Below are experts of layer 4 (counted from 0) of a mixture-of-experts language model. Rows are named router (the router's row for the expert) and show model dimensions 0-255. Each number is 128 + 32 x the weight over its row's rms, rounded and kept within 0 to 255. Numbers have three digits each.
Before each expert's rows: a language model's description of what the expert responds to; "gets" lists some tokens that make up at least twice as much of what it gets as of all text. This comes from a sample of Wikipedia text that the model never trained on. Tokens count by the router's weight.

# expert 47
Description: Clause-linking conjunctions. Conjunctions and sequence words that start a new clause or step, e.g. and, but, then, finally, However, and subject pronouns like he.
gets: " and", ".", " but", " He", " he", ";"
router:170137117108105108167097124077176099133154078152108104140174179167160162087141106086120081067101096095124067095112158072139116170129109102115154177087161122105119170170195072154107109115167108112151130191200125168128160125150153081061133168131148078134094066164095148107148158071156099109108123153173111145154168117103170172086109155112177095177124165098146117086152099110136141143156111200078123201173098143115089145108110151149106104155120133158148071068064161117113129117159075189141122160134170137125110091074102141114185105140121128131115155165168155070094107143092079179068168113091170123133119122109168112091127150155166146158127136125120098085132169114165099140099127130126151165156132114077104126133152122128117180100189122144142155086065109114131070144113077

# expert 60
Description: Determiners and quantifiers. Articles and quantifiers opening noun phrases, like the, a, some, no, little, often after there is or was.
gets: " the", " a", " The", "The", " an", " its"
router:185170116144140114157091148108152057138133136148125122159147166161160185076102097123102126077082042130147069105117148081136132144109129096114181160113138143147142173221157069169118103069215124090170174179154111147164175151138155094088142168143149091097079097165074142130134132115131065068099092130156135147189196120087145158104077160131153125170103187098157140104128094119099144143163145156092117178154133120118113125078123135151110109151117113156123103110120134130129130132180105191164155144172144133133081134082149096076188105132067085116080163161148185094108080132115118202074160097132150126137133104164125140151139156117154135120134157085109093077116170110155067100137128111108176132125143091099126119172155144051157168087135104118128158089097108104144094137106113

# expert 49
Description: Conjunctions, M- name pieces. The words and, which, but, or and commas in lists, plus pieces following M in names, like M-unt-inlupa, m-us-ical.
gets: " and", ",", " which", "en", "s", " but"
router:168122151152110129144093132027211119105126127185134148121182136099143126114104083125146062118082139083149079089088156096109139207145111067146167187136154138122143179163164095164112068116191091172142142198136104137159136146162166075081113178096142081124112085178088143132093133118162101070093096112148120154162158121076118160105130169139178090165131168181153101088153101103144157114165101136097139163134117132102139160129098141182093106124157116195112090090085163166100132146148111154126158221135176133163107120105139139121150120158105124139121158172161167124115116163082077153080186124093159125133121095128137106119127101177191165123120143094132113116109135134165162144147104139108108185195153082105105100139125109120145144096210124070154181089080106133121126137122127

# expert 43
Description: Articles and determiners. Determiners after prepositions: the, a, his, their, its, possessive 's, and to after went on, e.g. in the Battle.
gets: " the", " a", " his", "'s", " an", " their"
router:164133152133069066161093148096151103132129105132135092149191189143151116127076106080127076134131081046147133088167138055121161173093097072140129167109188167109115160139138069122091105151134109144205145190148093126132168141099168057115133154109113107163103099143098171144128124164186097086119115129177128149150172144083117167131092205132166089131109157117136167105138108066130167139182120152074138168116133118132118100092076187138106128099139084144110112070091153128136118073167114166119150167141166161132112102117108111103152114128109132099148150164194149129110113127068126162108175119127162137091125152131188141088106126122161134159141163085162085091120165110175086146122136155095148139149116038097084153145135102067157157105154088148140168075096113068120057126116097

# expert 33
Description: Clause-final objects, punctuation. Sentence-ending periods, closing quotes and parentheses, and object pronouns ending a clause, such as himself, him, them, .", ).
gets: ".", ")", "\"", " it", " him", ".\""
router:163116138137099136158057130104137085152136085129096114180174178157129146088123100096130090114105036099109139107100152081167162135105115099128089196085160169105121171182146084173088119114174111128122120162175091146095150163155139052128110164129164094155120069177074163137085131106160104119096095111160134148176172088097134148114095151105165079181108167095129108082099103075152165146154101172073110174151085114141131138086138164151082110175130090185164113074095132114121154108143137183125164155113146143147119089071107143090188116172108151126101176152153128083032102131120102183084158126113171128099096149168184129123117175115158113132148184137141102090158174124161069115146123118104167150145134110108106142134114111111115150088156062134135159081126105100151077173099097

# expert 13
Description: Hyphens and list-item starts. Hyphens joining compound words and names (Puzzle-platform, Techno-thriller, Asuncion-Dagñalan), plus the first tokens of bulleted list items and ISBN digits.
gets: "-", "==", "|", " -", "–", " –"
router:180183117100097088138107182104136096141158078173118106171156170157154138096136087131123091095077076106152125093127133084168160146123102099116132184096120136117102144139200085126091105086155118111188142162142126138125158142162165078086130121135146099159102078187105154132105129105165106124101121129185150126130166096092102156131118155108153054138109168143149168109112088068175160178187098168057106149121099120109118133103119114120119106139135090171174090062081154125119171069146103186113165171133178161174144072079119111101181065190103124097079134169138143094071076120095104146068150105141171133102147112174164137123136110114163131146089171112146089093095129134144122147159152143117161140169124076067088113149158110113124142113181111133178160056095085092099110191123107

# expert 1
Description: Infobox bullets, nationality words. Bullet and pipe markers in infobox lists and climate tables, plus nationality adjectives in bios, e.g. • Summer, |, Swiss, British.
gets: " |", " •", "0", " a", "h", "born"
router:144178150115130126139123140096166109128127148170113103163153151163122183127137079124159112092047065120126086080123139076116157147148143116098170162149172168083118195150167091133100090091163141128179162207144137128099151121136156077093129139097157130108130050149090155160111114066114089104096101130161105148176158183091144192095108138141132083178114158152174126093169119139106134166158122163078094190170100095119095122060103112144106058094077058169175093072126173121138172135146072207173166168154160115133108134101099108112154116150083109080133161196106177103066087171096154138090170117142149125125149133135150102100124114151155134127145136125131100083103166126146127100143139148105173151154127146105110126129160110115149180051177124119133128083101112086126098158107084

# expert 9
Description: Superlative noun phrases. Words after the, a or first in noun phrases, especially one after superlatives like the only one, the largest settlement, the first-person.
gets: " the", " The", " first", " of", " new", " one"
router:178157114103074106170067155067149059112123106157091133124153166169119150088110120088152096091070084139158114085104134105144137138128095091140151176129187134078116154168190097162108093110194147140109169176163117163123137110143163046126156130113155105168122116148100192133114122123159082065090109151165138143182142141111160180096103192096176084170073177145145165121105079152140156151167119129062100191158120128142075115101117079135092103104132112188148105100106134105114142135184078182139158142148148118148083103060131115114145129118107101085129173161145190137095094172145117135103161084103145099137103071178162114115111132126165173119143153075163079095101144186125105146122135150116111128153132043117114133132142128092171163126119116095176178103109120121119068183145124

# expert 21
Description: Infobox field separators. Colons, hyphens and line breaks in infobox field lists, such as Other names:, IPA:, Children:, and "- Coordinates" lines.
gets: ":", "-", " in", "i", " G", " as"
router:126125140105073100170093156063145066147095111113088120090172144180136154112091115162183097090170060104170103074112094120154116170104127147142156178105164146075148156178169100119131079078185083120136131183139107141117145140110189077081126115132110107142145086102104138117077140093195066105095102113120103145164187131126139169082115164101152085144118186110160154082137081122114179113175091146057125182117095098153117113067131109149073128117097073145146111090082156195115138113147107176175164118172193109164084136104082089106165123159101102128077129174149151111087100112130122142080171132129162077138156119160135137110124131147174173140143184070153111107106138137136117089149131139102172147124114102128138124151155122115120150132189134087182178060110090123149092170120098

# expert 22
Description: Table cell separators. Pipe characters opening rows or separating cells in wiki tables, plus list dashes and music-chart terms like Billboard, MTV.
gets: "|", " |", "\"", ":", "===", " \""
router:160174129126071080154063154084135092124123082136120119151179172158131153085129106108147126095108095069144118080124135094148134150127109127098131173078128171114129172173163078161106104132169105119125156162122120150115128120148156069085130133130154088125083072195088159117113121104176077107124122105183142180149173121092144160098098153113182104185099173117128121120122107065139172132154128165052089178155076110130120149064100137149089111121117078176134080071087145139118158094177109174128158168144191140176113101058131131082192127148085117144118183161163139116052085160104090185087140105141166119104131124137163101112133168131151158131123153120143072099111123151175100143144160159103124167187120087097104123140125107082142125126167083117150207077056121112115100168129112

# expert 40
Description: Word-initial fragments after capitals. Second pieces of words split right after a capital letter, like ag in eagle, up in Dupuy, lection in By-Election.
gets: ",", "ag", "P", "d", "up", "ap"
router:189138140127103111174075133097173126161121097155126107141176126122118154072144093151109071084058098096166095095123115083167127155120145097089150166067139154063116196144189111150108086095184112145128151188210146108160138108126181088092154132079152102144087072215027167155142132098144084102137094071205134154150122152069135180093148153101143080147153138130118122147103135116108157144149113182121134184124110125126118159098149157170110113130148118179154073082116131145102156115135130200139128175125181128169114151077152148083156136120111137116127129192124165142112129161127106177104119133109152128118122125156183096124116183140156147123101138076119112123112134141125140146136167158083129173156138097058082110162136115057160124082165145141142175083140106101129119188102114

# expert 6
Description: Table cells, station boxes. Cell contents and pipe separators in wiki tables, especially railway succession boxes with Preceding station, plus numbers, Yes, and prepositions.
gets: " as", "–", "|", " ", " to", ";"
router:170103118120099128204068182061175089148154088121070108138176166154151154094140146126106092071100083085174111103108146067111132147114093086127148171103133170097118161197185085178109111117167103150132132187156138128112145138157169072098111132110149087144102074158093154059125103081160108110102131161163156141183153143102130095078095167104154114172112129116118128099132068078172155175150133147099103149176101113134137194076138099166091127153118076191120109086100142109130130085126116152145132140126164135183092131082115145091170107153118148095116141201119158085071063152106086175096139134108153173121136138150179119128133166134147148138080146108131107086135120156158087160128141168087162142164147096058090117133131099092141126107148111148179181082098114116099082155091074

# expert 26
Description: Subject pronouns, copulas. Auxiliary and linking verbs and subject pronouns after a clause subject, such as was, is, were, has, he.
gets: " was", " is", " he", " were", " are", " be"
router:179141119094088129168087164081172080139143087125121116129176164185154173124161152119143127122086053104166129065092105081144118140126108099117180197090179158129083161185159068155065064119208117136143135183182119144130167125147137082094141142132144110164081077188096151100104127109176106089129122135141129179161166148111137136092105138121158077191131178117123115096117120119134164145155115201096096177131083100116111102076109122149091130148108051185144105106074146111143149127189089204144137142099152125138110104071097129092169129150112098111111186166131179072075115131129069118095135116142177139127148160135129120138136133137155153134112158117107093082128187130153092153126124132134152149147162101112060113192138119099156163109171096157122180104105105094124115153097096

# expert 46
Description: Clause-linking prepositions. Prepositions and connectives after verbs or nouns that introduce a phrase or clause, such as by, with, when, which, after.
gets: " by", " with", " from", " of", " for", " to"
router:190139156082122083175086139055153074172127071150100119160177173145153143100136107137137139074079070104116091087071105064148137148100100092118132141078154124103144171170157095132079103135148119121161144166185152162123135120102148112064106143126112117127062076173136153088105139121167093082140102125193153137132170129078173150106097162108155120166105163122146151102118087107160183142170118160100112153165110107113102135130112107135101107153108096212122096100066128130120156104181108174130138161125173136166111113107105126104157107161095145125112182156190181088091068148106098150089171113100191152106138138136170091129147163150186148141141174112128099080127130181156070138115131161103185132159176112087080134138140092083134106096154100145161160086069097111163083179089103

# expert 7
Description: Title words, auxiliaries. Words inside song, episode and work titles, especially pronouns and auxiliaries like You, I, Does, Did, Not, Will.
gets: "'s", " H", " as", " for", " is", " to"
router:206147151097077094190081114108168072103149071127088126124193212173162148083126106125117107102085076097122126116091183114129142182098104139125104210109145169070105169213190096138115087091154104133167158178142128133124120113157176088076133156124125135124126122131100154157123134058148093109112115153167142151171183146063134154140094204121154064175108172118152139157100090093129144167165083163085129161156059114127141158068147136147107153135140091157136083124091145111123121108140105148141138146109167124174089083103144130120172094152058105152119158182152097073079064144103100157100140111130122104133152127150159114127149157137144166117146131118154082075103147163158116155138149151100184153141106129113109143130145135090085139113160098110174174078108137073127116170140102

# expert 53
Description: Name ends and table separators. Table pipe separators, commas and final pieces of Slavic or foreign surnames, country codes like RUS, and speech verbs like saying.
gets: " |", ",", "k", "',", ";", "os"
router:160173097140097125132039148106169078183138097148100143177143174146148134072115108118124120109100064082137114088144144063159118120131113102097133159098142163139131145183165110156113097073149115121165150181138103134123119110140127078101120163151141086106082075215073167111123105113138110125102102112165125123199147118101106169084123162134168110166103183078155146082080110110098143169182140188093125153118125097114110194094126149101133148161115072177129098076114122113116156075157111184172153155150188160172119085091159108128192100161084101122123204170159160122088119143113102141047189143146138082139140111175186143138125144129179144122146159106131117098141138134121073163128132126118161120188174121059107128156142100082139164124187081149124148098126097109125094183118121

# expert 50
Description: Possessives and career stats. Possessive pronouns his, her, its, their, plus slashes and brackets in footballer appearance lists and accented name letters like Ávila.
gets: " |", " his", " /", " her", " their", " its"
router:182122135164119117157063124095155118097168066131090112148157148158142205103112102142136103111085100097214099088144072087135134149130134056124113157092150123143107192185148106157089126118180083115167170184188123140136161118151164096111149225122133134121119066166075169166104138110131053095143119158158131151181169092102099205148118177108159055158095142129148115115121147102111170156181124182075065141098088111131153149079079137157159116106096116173146115114122183117115151138156082160124118128158178147128110083120073116133177125155107129107128164190174154096074114124076068155097200139129128137144113109161187126107135131127149134178158104121136103108146166140121104143142149142123142152180141098115074141115162078107115136135186097126139147110112098101114087153138112

# expert 55
Description: Vowel-ending word pieces. Middle syllables of foreign and scientific words, often vowels or vowel-r pieces: Mesoz-o-ic, Nav-ar-rese, Don-at-ello, Khy-ber.
gets: "o", "ar", "or", "a", "er", "io"
router:202136142117127127140106128064140097121136078168130116103181182152124138088116077128146097107068132152118128092096147088141102127170149129107184136113158139100107207202151117135111119104125081165159132204194091150158144097173148108078128104112128113122115108156094165156118112088127062122129120129169164118150156103060099168089117178134130067164103141134124154134114105109133130137140163170086140156195058085105097125072135168129118133108158114166151085041108140108126182117146085130166120149180165122157088101086118140110165128148060129130108176174158157118068123114083089137081134092131179091115122121164150117112168168116179116136154171090145115125123144132155081111138112141074158175137121135128084164139169075095137159090192071078164185120072070085131113154115096

# expert 52
Description: Infobox labels and list starts. Infobox field names and their colons (Born, Spouse, Founded), title equals signs, list-item dashes, and the after of.
gets: ":", " the", "-", " |", "=", " The"
router:212158121116124088107088171092138093167140098157134105148166189175162158108135111103169125089098102097150091105131143095175110154114090117148136142084190151094142192165192125173111041136171115116170158161155114144139157139111166096086143159103164084140119055157109145136136133094158071130111112108161103142219189125083153145078099138105176112165100161167158138097110099093151187145174094144067124204173110120163113110104125153146061109121131096172174109083079147121114177134120097198139154120165159144181119128071103076111175143184113088125113154163141158104094104163119091178105161085147186100112106126175181143110120131131136168109159134113139075106097129112143130126148123163104145172179115094091086140119160101097143144128150121092138151100094110071102127135141117

# expert 42
Description: Infobox fragments, scores. Word pieces and table pipes in infoboxes and match tables, like age in birth dates, Pre-ve-za, re-pe-aled, and Loss/Win results rows.
gets: " ", "|", "age", "a", "p", "le"
router:163137161141069106170106158085161042145183114143127089145159139114139182136113073091121071119105068108153080081091139074145098186137144097118163137110151166116106197113195106115118080133157117137160148179125135139127151113122175099102113100066123121155088091162080188120125139112150115110166099140174131166122154128121133153087123191163161040131104158108144122130171110082141160144185149176066149174144137113120141167150140132156080125088130107153116076096098163140129110046130128182129153202115176127152092125099102133096151168125110116115162139174150171058108112128130127158118138102116150118106148115162138143134105107167184094097097169108125079105080139156154115103118164170086157181178137084123114151149150145059121149115171096118178147119096138036109085136114073